{
  "normalize_top_k": true,
  "shared_expert_gate": true,
  "init_std_router": 0.0276,
  "num_key_value_heads": 2,
  "head_dim": 64,
  "tie_word_embeddings": false,
  "init_std_qkv": 0.0418,
  "learning_rate": 0.00313,
  "max_seq_len": 1024
}
Below are experts of layer 6 (counted from 0) of a mixture-of-experts language model. Rows are named router (the router's row for the expert), gate (a neuron's input weights, with its number), up (a neuron's input weights, with its number), down (a neuron's output weights, with its number) and show model dimensions 168-223. Each number is 128 + 24 x the weight over its row's rms, rounded and kept within 0 to 255. Numbers have three digits each.
After each expert's rows: "mostly gets" lists some tokens that are sent to it at least half of the time. This comes from a sample of Wikipedia text that the model never trained on.

# expert 108
router:111144113097136122146088148125184104133172166121128186137151151131145101140101172097139126134117142164116099147146131166133139115122138145097120149128156127087157105122
gate0:153155093130112133111146112102139164087107108097141106168115107146112119093151109118136119113133109138114076109118087114093098165155141113114139097148151137156147173141
up0:094111120174098122088152096162117158146094080100073084129195157087094139110098095144098119159141105100137120142129093097136115074118106109124151127138104142137102115149
down0:113133168103130115101110116080152140137112111140113175103110151147106089193134103109130156121148162149117106119135129132141159090092148130136137107111129100088159099120
gate1:132098095125150082048140118122105144121130155119143106136188177156151163121115119107142132146107126117117172123106160136135162122100151105126117130114156123149108093114
up1:098109102128108125101121103132128119128109140124100120071072115147172114136146136134108141107142117106162139114086137137166176154121143113130098147123112143130064122151
down1:120117132171143155119126104139137133158134111078140091117129084146123141196103109074150102080119159100103143130085113169131107098169111134101123151124128174128110098107
gate2:108107081082115111124148138128130137119105092154139121139161150124137129096149085139132131110116114147130122130177145141068057075099149141111139157151146129139165145142
up2:131127144121105130145145134092140114077138130110093156083131119141127133094139151149127116125133130160137098164129148135100118160136097156123116141136091152115145170122
down2:125097148133153119153107113112133118106160133117096144118112124124136157140133124153151140115113114162095166175132128136118128111152125108140164129122094155115131067126
gate3:107103113127138113163105144144140160157081072096111135097134116121155120087155112135103097153115121135127140169182128118117103089128136142117125139171118121121108158105
up3:109117146132170126165124113105128114142132158146150160176135142136110154130117091082153103174102132154121125174188144116123149144122101206090089134128149144151159097141
down3:099148136121136153135113126128091101111143100117169126137099091132176115131131131128153117125123125134144140108088143110117095139131130148095102136174128125101111122091
gate4:134126155115145107162124090144116171112129086118102113151154175070200143118121127158105215134130103139144111127118089120116138126134126140116115107102128124111157115144
up4:138101099164102162126103136174137161193116076157151095088100098127090110110104121110152086115132120111154152157126150138152128134123088132107118148105195149141123112144
down4:085123100170137105088122125126097154120139154138143153103134108103128092148143134113090106157152107097151099147129171142154116203138105132113087075121200124123130107134
gate5:158126079061142116118141123121149118113112130167138119145122157132127150115140142106113137151137135157133126129119166106122140160172054141197112104166122141127170170139
up5:143118180126130125099135131124132120118149109116118094157109109102112084132114070139100120168129135126131155103171124102111148115121141118125133127130171126136105177114
down5:136133113137114097133133115113147107121109094130104129166147175103151151148074108154108150136139119133116147160099095104123180094118133109130145102074117116159140108111
gate6:103129132163124130096164113128112123134101101131160114106099126098105147107109105115098140156159092094094131142102128077135143127126170110170161131144159141088094125114
up6:113119148157141131120144139158119128158152141116078142122205129143128128154097110100161138083153118105117112150126141131187187084140159100140143123143149173099164079107
down6:116141102106143110109106147096108110103130079139151090175136139121119172086139098163140140122138065153123133136141161089174125165148141191170168172131148135102088126107
gate7:102112122154129117139114156151121160134096156107133079088119147081164130122151105162088113186134091114151162138136146100120125157106115150137117082097133159128110128151
up7:102099133156098167153146106128105159105135123112127107109130119103098150110146110147119152114141106151151139141131138108141139131160153126145140105134157100093128149138
down7:113135135104123101132059155148145153150136131132100098098116147131118134158099164120087125137144147111133120138125145176156147139134141144106069136142144117126145137127
gate8:082125110137096108118138100113172148150151089113125118191144122133076119114099149097105148109121121096133131125128142129110117118173120111100138142102121100181131144165
up8:125143132118132110115110118129139115062118118114119129122084127134118113142109123162089097096153108157136154149110160122120124120113119108121156091118059114146127137167
down8:133144109156097176129130153155122127157125167152119105117114126102097151187110124134091135084120157130095136133118115145154140164087122109096178180072179126138097122127
mostly gets: " Goals", " Apps", " GF", " –;", "Gls", " +"

# expert 117
router:157157143171117150123099162135108133135103103106132110110098142159140141143087127164089137165138148117121129153109118150169091119095131113118144132133153139123116137143
gate0:126133133157136141119140172094107091100183164120114141117112164159170152132125111115143119137162183133116166128166122132113129113147095047145157117131143137135129115139
up0:134136129185126113110136147147122094196154185110169159157120155136159126116138147135176172132161116134134138122097126120120100110104132132147137152130130151147126109179
down0:143150108132135122084141115143109136097121149142146149112125167144147096102110104158089176125074128141144121148096149096138101077112142159113140117116139147128115077115
gate1:125095096144180133136128120120118106104117123115146147149151109104091138096137118124090120134107106129144141170093121087167150113158084116103132130128131121073141129143
up1:077130141099122101165103182112141137150095123136132150171131125156155155144115103136129170126116119091181109144132169145108139113062134087142180113155160164167133163157
down1:158121145106113115140103127114132133124133148097138144102129144116147137129089098150144150111127143140111130082118127115164145139154118080165140122140142169122120152131
gate2:148206122169077124133181130184157114124152147130130100144122150140135153115145131115129107116164132133161138148096097112128113117151123136176161136061121163093163166185
up2:158152122135157144135094138125157118151100091085097096101142125120127126113130122134129151139071106121133147123138106090111132108159121121124094114185124078138125118092
down2:137102119052132121100081141094101096163104136094158156107110146147109124110171112155113140144121092097104125098120111077162147072157147120102124163077126124141068119140
gate3:159120151129102153081119107143069117111089117131141109153146150127099093161118110108151140105174149128165114155127134165124132133116176179178126090181147141132112166162
up3:117144107111153068105109113096173110133156124147119158104144094142131148142130112152144119145136136111161103088198093073118137133074117103123146166128131136137186128087
down3:153144125144151087104142159116182123126113174131133088104139106131136085129114070128097136111130156107133108127152117101100117110131074124125137099144144098135137165098
gate4:081141120128104136138097119131112174124080141160142148129138150090130143135127157089154148163152152123148076105146149120140137131145118133141109108149083130140139105110
up4:102145145115102126150169099151111157103142153135155191124088114133168090101107140130192129129165137105139161134168129089133125101140100135118134092123131137134108129124
down4:142134122146091107126159176134127129101157112099111107113112112150149183137132139116117185117102086085091162108144149120117158144120145164175130147124199118094110115128
gate5:132144115129142160171151137101147105147120107133150109097133111110106077147171118160113119153127152104216108118124160125120173114107100085113147135167163122131168125147
up5:161135116093086136091157123131135092094137125151110153106131078126133144143145135095155117126131127137106109113152149142099088107077148132140163117135120123076111157118
down5:127097127095118122143135148147164128096151166107141161065100093099151162172132127097125157102143130142101165149144111155151132148111125106133091103143118147118128121165
gate6:091096145123116127123117097107113136125128116107143122127141150109135143127115163172100118142156125154099126144112124172154085142112145108130107127149144096080133125101
up6:126093113114125129139111112162101125116174115153133166116114117115109118092166118118122123144151099108161143093145136112135128119105130127139132124138085081118104146129
down6:144120116115091116149157117120120091152162089083162189126069104107136094167133141133128120088128114083086120088083131122140118149150142116118136179124112158136131141153
gate7:155199168148100074107121100134119146089127144129069141127155085162115080085105090138135102106146114132135113122128131136142115125091098107189123116125146166125146150128
up7:145114116122109132159107166120107126174129148141088106120103145130125123101112167147133121158132089127110076176116131138137133117093135128123141135116144151123098173138
down7:120144126115136134108159186093122099078147089125127113106105144150138116089105141164149100128112085136120133140136112100150090134169161120097094114092097063137148117140
gate8:116122182089088108123087110133192088098160100138130143104126142137147098129128159120097115163112135112131147121121128100110139148093112103179153160163100134166104124118
up8:093120091142185093122106158154143104114106154130134097127134136123154146146138140123118103078133138148110131148128162104153109147153141091135152110110140169154114130119
down8:101109085138158086104092128162135186146128130129129168111157163085150110064148138152163107127164170143108130109145111113136135101119110109129109145124148181115118153155
mostly gets: "az", " Y", " Che", " Qu", "а", " X"

# expert 15
router:107156091143128106125097128157163119184160141102128158089123126115124171166100128088129109084064116086129123153137146115112164125100068120099084145127119170155148098130
gate0:133101120116113137120156118140136101106078140119108089193107118101124131123170141168117128127140104125148175069144135152156086096136120130109094097146156145145123170168
up0:131110149122123167133113096130129100130109122149118154102150148157117113093149149134167158159128144096132098096159112137103119120117177076127111181146129103128108124093
down0:145121152108099128127126111108087144076096131125142121157110128147147166112138135156110126185113131081129156118160084108132117127196169129117141130121094119108116122136
gate1:115114099156107136107139139096111138149128124157081133186153162080126126099154131134115133145152139140114122119158123072089106136161119129099127151140174154169146152128
up1:158170156125087083133097137109139141111102115135126132096137102141128160146110131145130133157098118113116147163102159124121119137136115145125127140144136142097151123143
down1:103176134067103137128143193118104147078118107120150102129110130130127142133182133120110134147124133146094153145099149135162116131107131150147118120141125129121120158134
gate2:136106086081108104115166108134111136116129095131095147123143149065146169085150087142114101158115112125119124141167114140120135171173153127126112117129139152144114151118
up2:110144082116131172144091173121086142111131133132097122082112139153135129150125135108108185118104138181120117084106143139100093139122159037135118138109143140134098084124
down2:138153164109132156136125167119154142091135110141120159112141109148148133145130136144109134108139092125141137117135053138165134114091144127097139084134116135132140103136
gate3:145124089109151133095160138097170088102107121177124136147105114098079119140129153124073106137190087125137132130122104183109130151126122156101134131154145155157150122091
up3:127113139114123127130107170130117094119130072114119170152143102143123113114097101126077096132130105139151105128117131161152165142097132119099136115127096133139141116129
down3:176094112108154115155116134122134111110138107142113170135142152153162139159111141148159139173114074172112099113135177143130144119106137143105124100114128138146133119093
gate4:168129134110091113091129182125122135137072110132112157151158121117081182092142112132090091116110159150105112154133113165118087160123104136052135145135172143144108087140
up4:165154145106139124114167116091124129077137156161106175105108112110135168174104151164098140139090152125150102089107165105095135125129159111114113172126082089123114128123
down4:131124148107108111096129151142146127098155128093123093110172133100106129089111104108105152068126132125146129098153143092189094139121087106107164146155158120153121159121
gate5:113131130153143121108142095140165100101139149116091155135134113120160129098128136086107163116140113136146136119164173096090137138124149134139087119121165100133143086122
up5:117126097136155169113162091093129114137093148128142120094125133119156124128116132121186143110095140120132132108119141139100126133087126098148140105160127091148138108145
down5:127137161152171098120123076103150132128140133063120118113143099131173120135148136118136167099128134116122141127127143112145121140101144129091107100127080136099147151120
gate6:126126099138158124147113126097126103116153141116152176078142134161131120109154137135137163136121104105117121151156159131124133112142116118149152160173114110157113133146
up6:135149150112075161124114130115132129131144084111134135141106102129153128115118111105126079159111167130126148127089141149117102097143096123137123115131129131118140156124
down6:169137156138176141132140164149136118093109099117113137118127131106087153144097137100147136086158108118102144100109138137072138119147176107124128136150102147111132141116
gate7:103129133142130151117134078118147097168092160165114112086133108129118093108134122104120146152166100162190139106116122132108142127106149137091116133148125107112132148119
up7:103132123135104094130113127135156128159136146121080124146131162084161100084152133122100145134127129124114175109146130149164143109097142134157097151129162142137185104126
down7:167121107124117093146129167162152109134118118115112130093144173171143109128152144155175120081170122143094123108115149133108149117176079120090175091116126193143129159149
gate8:113139144125099138147128111175094173111138122145124092127117113112113085121131095150127109117090167114128145134129173148134054137105122095115119137140158098102137147137
up8:150174066151157151121156143126146135155123157115104152131111131139127140106121144093130141110144140132140130130163123144146176148156139161105168144125132108176175088110
down8:145126133154103128104145136151098127133096112110134133126119128091082151121113102135100113099129115116152141127129097139147099108107128096122136136163119158108109148096
mostly gets: " FW", " ch", " DF", " MF", " GK", " Species"

# expert 78
router:172114067139147130076130131166166120112157107151129092140083146151133130161104108145113175123131091075162168122155145101151113115108120159121129069108134120103098140154
gate0:120138118139100168116091159135177118147110122087065126163124117148133163151118091129140139103114138130129105108124081133170136139124129141088131079140122129116138166159
up0:103134127121127199120104086156125115086150167097156161127152118096131136137170160147085143149121129164147133142107129141135117118096134097148148156144085133099117126119
down0:087147145057133170174128089150152101114121133122106151162131148113114138132148152141136133150111112137091161129109091147149135132107144161103131137098095188108137094130
gate1:103139112153089159126141119140135088123141093157116156125084097121151129138137149115168168144130108146094155134171122108127139141159156104097110149113085102107107082140
up1:111096119103087147136154133128135106152138117117110079112115116109123134119099098101164140150128114119120145121126100149103134156088131152063152097120093132147106102164
down1:165090145085123128069139103183126120095117132145136115154148101123201124114107105106106099134111146084098132137123132075131137144112128170088137129131114144112130118170
gate2:129107116166135136078102171131151129139101138100129155124110104129134122137099101093126118145096095122121113149126113176107165178104113163097117129122178163162084123089
up2:117152139150116133126120131130131098162107109140117151134109155121133150161115121142130130116130141125153177130113135113174136073129110139158131129128110166113170157183
down2:107150118150082148122099163131154153116100142083077128127093128123164101102141145153133147165074201139077136152127136127142162122158145124120117131085183088098132130131
gate3:126148136131168122109104117145129116064116128178115128075129109143100101151162100112136114067156151122093140098089121142106080118175166157156144116136084155128117126131
up3:138148127168132137129110123133146138133128130110146107147159107119141105139154146174121106140062138138119100136111123118095168073087144147151166128139171130085157135121
down3:159175120140094180144121124094133145175125118113146102159130160131134148111142135159112089127146096149135113148167133137146125135072135134117142184133162121101164126128
gate4:137099146104141107087116125132148093122153127114098148139096137122112112111091150130098180109161085133148159137164091118103130149137102137132151127125098133123128096125
up4:159166140097148142143122121129122118091136163137140113101123141114143095116121097100143125133123122077157140145136146138143163108151100136111121099124117124114117081113
down4:122105167154112121104164176154143090113157101097105110144072134132130135103132141121145149108146104111151126146148127173164120166101124109100123114139108147149173116114
gate5:141138163104132190165153082108148167073139152114135094151135136118119128141113169109121119137128138135097164083153151128116131120120076117127127131051152105150134130101
up5:128087140144137120181126134105117136139128123157125127136139108123137149095158145128141125137113151141127102174128118113136133116179158084114129165146151175088164119125
down5:139124151130130065123135160141090129105111092161186179123086158120134101094105150156143128132122169125142144091151138118130142116133129129163125131134098110185130110107
gate6:139115126159097115115149139122145133137123111143109145145126134115123136153112106127094146174169109118114103152146131151113114161131166098097150113113090126152108115111
up6:159097105150094117155081120117130123107106136150120097127133153126159119167137117134126128140108145119131119125095166074109180129089101143178138121109126140151142120095
down6:120112146130132144138109125133106100106144088131111117169084093126123148157131122135137105143143159167118123131125121117147098112152098093115158145145141132088147155107
gate7:130083176123176123105126114102129090142130145135089087140151124164114136120127072123106123127194142150114131112141117104123154155111136139113084105169127108119074142145
up7:131122154127133143104142167141122114108083136136111128127166142146161153105159084114119140147112129112132141118144108144120089161129107106104151132126130117156143098093
down7:121185112092148107151118104137169045144123158100123148120148184123174126124144114130111106133167120118142143143148145160102153156161149139149114156134114170091146151174
gate8:114101135146122154098077138146142121163119150136091109117139120110134139132132150115133147156159126100151122192152095161131112123131159154142154139168132125160153185112
up8:140130139134148095121166134139133139137128108160128130181163115144145113115149111136081135078118120130144170112155124122123126125103165149163139138114108130142127129152
down8:133091138110162127137113139138136133095140150085104131116144136171139125117094176167143098105141116092118152099110117145140165164124076135093083147117117146145161175128
mostly gets: " T", " Kh", " Tom", " Š", " Tob", " Bob"

# expert 106
router:134124134143134103114121145149142123147105124110105130116091116161154162136111131144154168159163100125145142162152103137146108106122122098141091111139134115144136136154
gate0:106135098146116151147159134099082108134153085143144086127134114144099136116117163119144131139124127111094156102119116174131142084123086094103087147122123121151118080098
up0:145112116112116177080125161133138093179108132133105131110178185128140192128119138129117174180136064109106115100116104091148098131120120148097147111114146171129119135113
down0:124137147117127074118131118092152157126145061138112155143124134119123137122149134154072110177117069144165114120113136104138119091120133125135127172120108110101130140165
gate1:141120167149118118113165161119117125147118118115123097130128100133104122133139100118118150109113155169095176095117123139120135145148133129139153156129157165147150134126
up1:133090136139103128132129108101146169150114144129112141167149122130124130093129128144126124062134135139123121134159098160113162170143152123076205155148144132115132148113
down1:127080154102140118108125122097104127132129143138100114123117104144127111132132124135128143095152103146102113120153108093132121133110188133115128118142106092097115119104
gate2:136134132164166085130147108156174143134119120121186136147143158100145120114168169110160129105157083114141156113103122107087121155116118116086122151124137119104104118125
up2:158143104143136113080137116180146107122136115129088136120174143137135145144109163084125120114141152106137115148138163167093131141154170118156113164120161158138105122147
down2:161153140141133121130139132155110133120128139129115132121149135128151128106129179094116121105125111159132116141139163129076118159144119116133157148124107139116129117125
gate3:102123124147145136139177115111154107119107128140175137142176125135152118096092139145142109119103104134114177147163166105140145121123130130116169151115100125121075122162
up3:135113128136093097093155116136108131179138116085124145114097116126141167155137150130157137184124137100169106138139127129147087079144106132172136114116141140144158127147
down3:153165140124145156100125087105155111178092104114131150144123145113127105116178110142117109136110167151112107122081112117147105119148112137126175124088158130075080136144
gate4:150125098161121131109112146123184117094143124099112139118142143140171134160136179121152163114133135169129125121160167064109124140083122055170106134115103126155129163115
up4:117186102137165118109148141131173153129163154105068143142107118133169131138133115119133142174129147102091146140139139124121140097152088099166146152110120154158131142182
down4:156110120143166144123116126167135143105145091114160095145141108127138106103136119128106143148133112118152130165118107153122149144148141173125120118099179120150099107135
gate5:151154102124139128141090127146164095104120129103102111053102137138131166155102106145164122134084143169161179130134114036137121112126162136130120110108148100106167130137
up5:091165154110146108147110099141161089083125138145145141108136142079133174149155070105112152162110129151137112102148099108139114125110127110148115166132133171156116192161
down5:143125119102122115088129177123121120130161165113135116067104159138136153151077115127161152062137131113117133134164145110139108128125147177138115144142103108128170170126
gate6:093092078105107120126112113124130126190115104140131072126116116177169088116140118154130103142156118150123142128078067107133134147149143109092118129155122131129174111159
up6:137158103165141086110092126160173117133093101183132141120124137153102140133107129133092141099081146141176109150152065120153123105188159106161111115125124133144142172110
down6:122123111141157147135112116094096127141107074143149131090140131137135122128169073143142133109129100165102104112087126127151149148165112091089139099137132152109122144177
gate7:102140162119183118126112134137136114102134142154093122114093055098088104111112120123099085089136130108101116136111145175112167114134115101131139109129124116099119123171
up7:140158133180119104152107151162153134170086132138062159165099109143143151147101099135151127102120138112126108148146132145141108146150152163159066086103122132106112112167
down7:102189080092144099142135109139129122113108098104135141126144122109142133170106107132073135121090147166144118167102125147139130142143133145132144114089113118148130120117
gate8:134161104110150112088150097128101129172111131102143136146121136124109085107183140096115124159158093110144133113117145163121144128116137148134125119137117139127126087116
up8:159142125119142103103148161104126158151144125120092155150099100143123123090109164127067115119173114155138130104113108142127107119172123140151156126162127169092158149097
down8:150112165154151121152146145131121092109110122127135115125092151109121164126100124121092154182086083108127110146147135086154154120099182125116125103145154124128138140139
mostly gets: " Bh", " Bab", "iy", " Ts", " Sab", " Raj"

# expert 73
router:163147118123145140104134150129154127144161131109112128188123155130125105130125156131128151145137116144163130096163112159107131139099119161132148114119172156148180107138
gate0:113136165102133128132106117115164130115144137141164142170110095178087126162094109107115121133152161117132146128107138145112139100119120094114117087127109126147117109117
up0:115086100119082124121117092116126117104110127124141084080147135096109168147095154135140176146142140138157152137094094176190094142162154120146130120086144110127141106112
down0:157112135175089104124118130142158128156170138098114141165118130125158140079119137100135149159123144102105136153152118146100116154123095144154169119116156125146100075160
gate1:155154083129151121110119147114108136154093148084109122169132134119076138118132091103133158146118097187140092125155163153107139133134158117099138161148144142123143130149
up1:111144208177126158104122105171099116121155124146119160154124131165125093103130119116090156137099078143114141149107123162145135153118121139155106110127120113112130111108
down1:161099110145178144141126173110091116082117131091169136118144098135119136095132145126120146128139143148142113132149117155107148084098168101180133173114143143118112106144
gate2:126125164115160137099119133157119095083089141127135117123103109069122114123100146135117132132143082096147131128110149140126113147139108128140146119142110141119150127134
up2:129145142122141107116143103128161100125118129120078153138145126127110149139158169180131084119133086136089154137148097126127129133134140108103091148136124098150124086093
down2:115144105135143121112096124124134139122151116100128159122096105126099122111126127157134091109128135148171119076128114179117073113138171132143144147163096157150154116111
gate3:140095103154103147119144169167095115107128123110064144175157162137115126090128088112166153092141105127086149137127088128151132146139142116132121112099135129131141155121
up3:128125091123131108140168104126110134114103127149126112149151131088182126161121100111139084154103110125121125136143107140108122135114118149096089157117139100159158145152
down3:119139076128135107108153109162109150143128093182133130127110124121125122142123173151117122157148131177144116163126137081106143139163138174116149114136116157124105133112
gate4:129152153112146127092159095126139147135126092127141154138110129127118087105126109132118078137155149166136169100118102083103127080152112150155178132147162135123156113193
up4:108156151121132140144146137123134185173113115136158137118105113091160094086112116124118126144133132166164140150119156129127155161133160112186124131105143162132138133108
down4:117133104156117143091110148120081139119160194129106155097151109109148167140127117142133108148120118088097141104129080137148104154135118099109109111142100115129153157148
gate5:131107159154144146109156149077133137096113135143156136157128126103107139122103128141070129177145113120114128116138107141131168139104134154103133121128133144154145099095
up5:162164150107120164179134126065143130116129147145129123105139111135139137124174141103162127138105133133092149128090115074099148123099153130090137154145138132084116160126
down5:107124160140080101137109144132136139115119171112146128149183145145097159128151096162127103103108155089098156091119121154118109101164151132124064149118118161145124169153
gate6:128145114166143128101143111121106111152129153116132180170161144158149136100143144156183124119156094107110144099157101137112144093100127174108119113146113155096118136122
up6:133140102119099110154153127149136126183124165117143127081109120135169128156175147137179137122140156085151104080135173116157166105107136089164152148135162123136114135173
down6:098146112132109143136119104098166163147121135137113133138100154087161138099154109088131132144143154143106136116148176153125135108146129130144114148110143099120144192146
gate7:101070110095128100117131118115122166119145134114091093120126123110137086101129146111122132112137162131141145098109097125130098127105132117143133135084135102133139127132
up7:121141162141075166122087137120113075102132114170118118117098097136098150151133136157114149156116137173117121167148141152143140120102112105145111107116138195089126094106
down7:162158112121167126143146137083137080128143115177101160141127146133163132140117109141154163148154157072172129153154129152130116128098143124107137098106123121131134129141
gate8:135143119143147088135134137112126131158127138111109123107092162072103081110128130116117139123145117165117107098171152143137175107105088152140112159100159147166143133121
up8:128097109133128128141196121119123141139138098155138090122115134153178171105144089141174106126187165165127095114127096132129110122129158122104110120110169155135078112135
down8:124173161136116088170128111117145140112136103120119136144099159121123155146130140182166149151123127141182111141089139141078113151139180083107086101151119099125141093107
mostly gets: " Candidate", " Votes", " Turnout", " ±%", " elected", " Conservative"

# expert 16
router:121093125147112115173124110142139148124132141107096146102112105132165131127111128135157153141192096151089141120148094153143116085119182126132143116100090127160125137136
gate0:119104159113104148135111138150091144099108094141103149094104170179146143165120124135166128115114163050107106121104077156145133142155152146133118146136101131146122145167
up0:144122125132084144123125126129145142125147113142118110081124129145172115131110081120130120133113170132132125144111101151172157138129159098145123145150103129113112157128
down0:107139134135114117108133150113129116163147118157133145111128125098127131174164109160114139133115120115081165127120136146112118156123059183118131101108125112134130103155
gate1:115144137096168103135116103151143108116131092149167145065117138131121142149070133123135136135168093132128104135103098103137143136107133158112140083100134124125108134127
up1:128132128116162160135112134152122112154133159159134151136110103047114136098150142100169095129128126129125107098189138096119136119172136137098088113145139126119152128114
down1:098116122148097159152145086132086108114110107146131127119165098118066172164087132156100147117131130116158122106133123127143131169130125090138128138152100151160154129129
gate2:173137113141147130127156113148104125147136128113105119112149106158129129117133153164127132141117128128160103173136157138139132139108106136099124101113141107078122124099
up2:140113132144162132145118147144142149121142110151149092099128114151128120146119139149127142147111108097136120154114126122107079126105120166171148090176165142140107187165
down2:094151169101133135152153087119151167121134139144158152102135137093118110138144108081167154130138143097086126107119114148085140145139131101142106128108107127147105087102
gate3:155181141107100104117162114092137109120122122136082121137147086144149162123125133167138158102127125131148130140130117189123155145164106095140156067137120148120110156129
up3:065109139135104141135122136129087140170121106096115109130105092152142118106164134103110098152111081149117138116147148085122130138103127140121151163127146138134095107083
down3:096171138086125122082163159122189092120163166096130143151098096128114096089104108139099108161134109158135185143127145109160104147114138141146107130126100177122133131161
gate4:101151105106121093100125148117138127135127123105110138145099164149116089110099124090140176122163155128067129111130109105144123108149171105136123170131120127161141117120
up4:130155147114143124143100103175151127081092123117132077138124106112157116116116109119161169124138167112122067059175092120122135092138137132125115121121142147155133117141
down4:147118143169116150156166111137111134081073125103150107136110125123104150130116132128121096108125144076130119097109090111103120124105148134166098113084150115152164146125
gate5:158131120117142086153140132148143107146142125116093186110154183098160156134148178160134172115168085102103080122141104181145142134121113114152102119145098111087128131102
up5:130119094152118159116155115145139145149142159110163113129156152086132125141133135119124108118160061119100102088108097126077132165126132101158125106121093145152092101167
down5:148138159104158133115142130120124140112098133148140125155096102121123146095160125122114103132133102183110127134169061097096170124134124145115139144128134161115140131127
gate6:120136135147156136121131133122146140165140090152116156147139107105131103118167102138100128115110107136122145128103166147064116147111078165113144148152159131148135091115
up6:112103143106113164152159141106175135127113140139148108138140143145114156143118104146084163153088096138143114167131148106158172136152109101108088134163125136111124122105
down6:118128145147116112159119126174102173072126128120134098095166161139127115150114123176145167158174111110099139099116109131126144114135071143107103139157166046095078120121
gate7:126151101120149123128102118121124149167131115135160130125110106133135132157104129104087132111120125110117097123150157146148137118098120134142125105132128152120123150126
up7:141152164109182093172143125129118129089117105159163118146154124137086169064118153152135129139084155104154096166162143121152147137168145146132115120159173155097125143084
down7:147185136132109109137131124140093125137147130151134157134163191129123185149113102097148117145113124107142140129126108133144125164139096102136126144168156115131082114148
gate8:134103147114155135101094089099173103146138137193104077175141128139131136118167114099147136164112173116139149163148109140161170123151128140143092112119183113115130117147
up8:095091093134126089160118090167144178146134159099087136101104108117179150143112140140119167156154127135083096127138141121160094111086118104148125125131089135133125116107
down8:144153125109088109147099154135111110111133166115136103095130109141156150140108132150143137089128127132084099090069110155164115128099151136142137146141115139151137161144
mostly gets: "ville", "ić", "berg", "ley", "sson", "burg"

# expert 93
router:130131112146150177150070125126130100129120151141159124128153119116126144161140145110139134134154112160127106108110095118101107108170112093126172174114118081161126109090
gate0:107138080141107153132125098129122131139123139129133141122097119091133133101178129102129108122163151172129147136149124123138141132144150137140138136120164139171136198162
up0:143140087122129139104142159103120110173120118145145105089136122120089085130084149112109142117114140172160139101106091115116113132133111120123155106119110169158119090107
down0:167135080142145137167128072113138104130125141070091118129147099110142118105103135121111140142165111142112115171136135129157127170124131105139122133134144126182152148127
gate1:097187139171098107107135103169176101177164152126150142170130112143114072102092083116095133152148160146143095157153135146111136132123140105088094150151115094142149139132
up1:114079119092140119157151147125132128126093098139150126134176131109125122133118079120097130166108126140140137110159121154140116070106146128111165145159134164122151153125
down1:124136127144158154078181176106100114158135151140145124126105148131140097157143172127124174103159095129108162115146107124133132096118165130129123104105114142087077132130
gate2:102137103108137113109055118162100139128106158159107138125108149110133183107146094085126123105097129171100156130169146113132137159159162144187113152147153132151154118162
up2:120117122152135150125127117107113102128134139157134152154139151173184145121097087125093130146107143103097143121149130128134146075159096139136101124130151163101137113096
down2:093116127132136124132133129155111116110132083137132153120134092085140113092140153119124096124104114170130123124137164107136133110143130140117091135123155139136118173185
gate3:151170150121149108118139114081127141114113145158128099137133090095137134100129088130111106144148167154122164142134132107101135125085105109118124111154151118152150131154
up3:095127107110094108139104165110137109122113106136108108098112141148186115161118135086151168136131134112095142122149095145176115105123135112107072101139116117110077090092
down3:106167104163143139126094142151131120113112136158173156117142074139112054138121138137137128153131140137137110119099118117108128094149145111087105109136147125140139108095
gate4:140115127146143137134148127132099099093127114163160152127127127145124143140149081129125137145184120144182132153149116132141150160080123166149100092161128119131125143136
up4:173141132150124147109125103175109133127165165143122109142144116087151122099129159097132108081154204120131095097132111145130127112105136118073128170145129136140125152120
down4:144149098136108101150123073129120108087108200119130122131142106099109143137143151141154119136142135135115096109082162115126164121130139112086151161115105138129096121120
gate5:124111154141116109137148136132144102152119089113118132162139146192106116131113109145149111148150117138162140134159138177149127165128124123129114119160145132150133142122
up5:123098176159102122130104110125171086140115115117100106102160148127102117133114090167132093165108103091114131132128128148145148145151118088156082179133124133102128141140
down5:121114168125136125107115119135137168118139119143135134150140132145107124143085130114161134121130132165121139179155122135175190128098110132156101125133145104137127116138
gate6:134140104151127128074136158143100130123111149133124108116158084109095120121112064137116106147072127116170126148122153097071153105094159111141151139100135110109130133104
up6:123142148105140117133139122076114102160179109085114127147108111099109140113097118132112102145118107141106130152159144097138133117125088139117109125122093215126128165145
down6:154128131126112152069127093134118102115109182095139122134145146138116089134103140126130157130124140141118125123123127123137141093124116126148140166147109189123124130117
gate7:133137171104147132154155119126137164138114098089128104156157113137136113069101114117158109120215173143096143133121104108152119069131137111150129130149099159103089109096
up7:182144118101113108169178125091108142127087129138123161102159102143139130113078117126128078120132135142136142116132144132136178162116127137115127098136155139099154132143
down7:140134157132101102134165096082120135145127130133098115141112167102117127121120109140134114120169114169137090124127084123119095123108128137119124095079141161143144114111
gate8:149160151135120102136117132130128140155100128094135107127160134124098123128155131093132132132143141145134114151155119099138108088102109158121139105131164124114171137144
up8:106111124131099143132153104112138144112094130115135138143120147122100132160135122094148123123129150136080120167086171180120120120148115098097170098127101139175133084146
down8:111165165165131124094147149129144157138169111130091150142140135140117135118119106147109150070125116076132087121151149101114161132150138122142153143088116113136131101103
mostly gets: " Army", " Navy", " Association", " Service", " Special", " Force"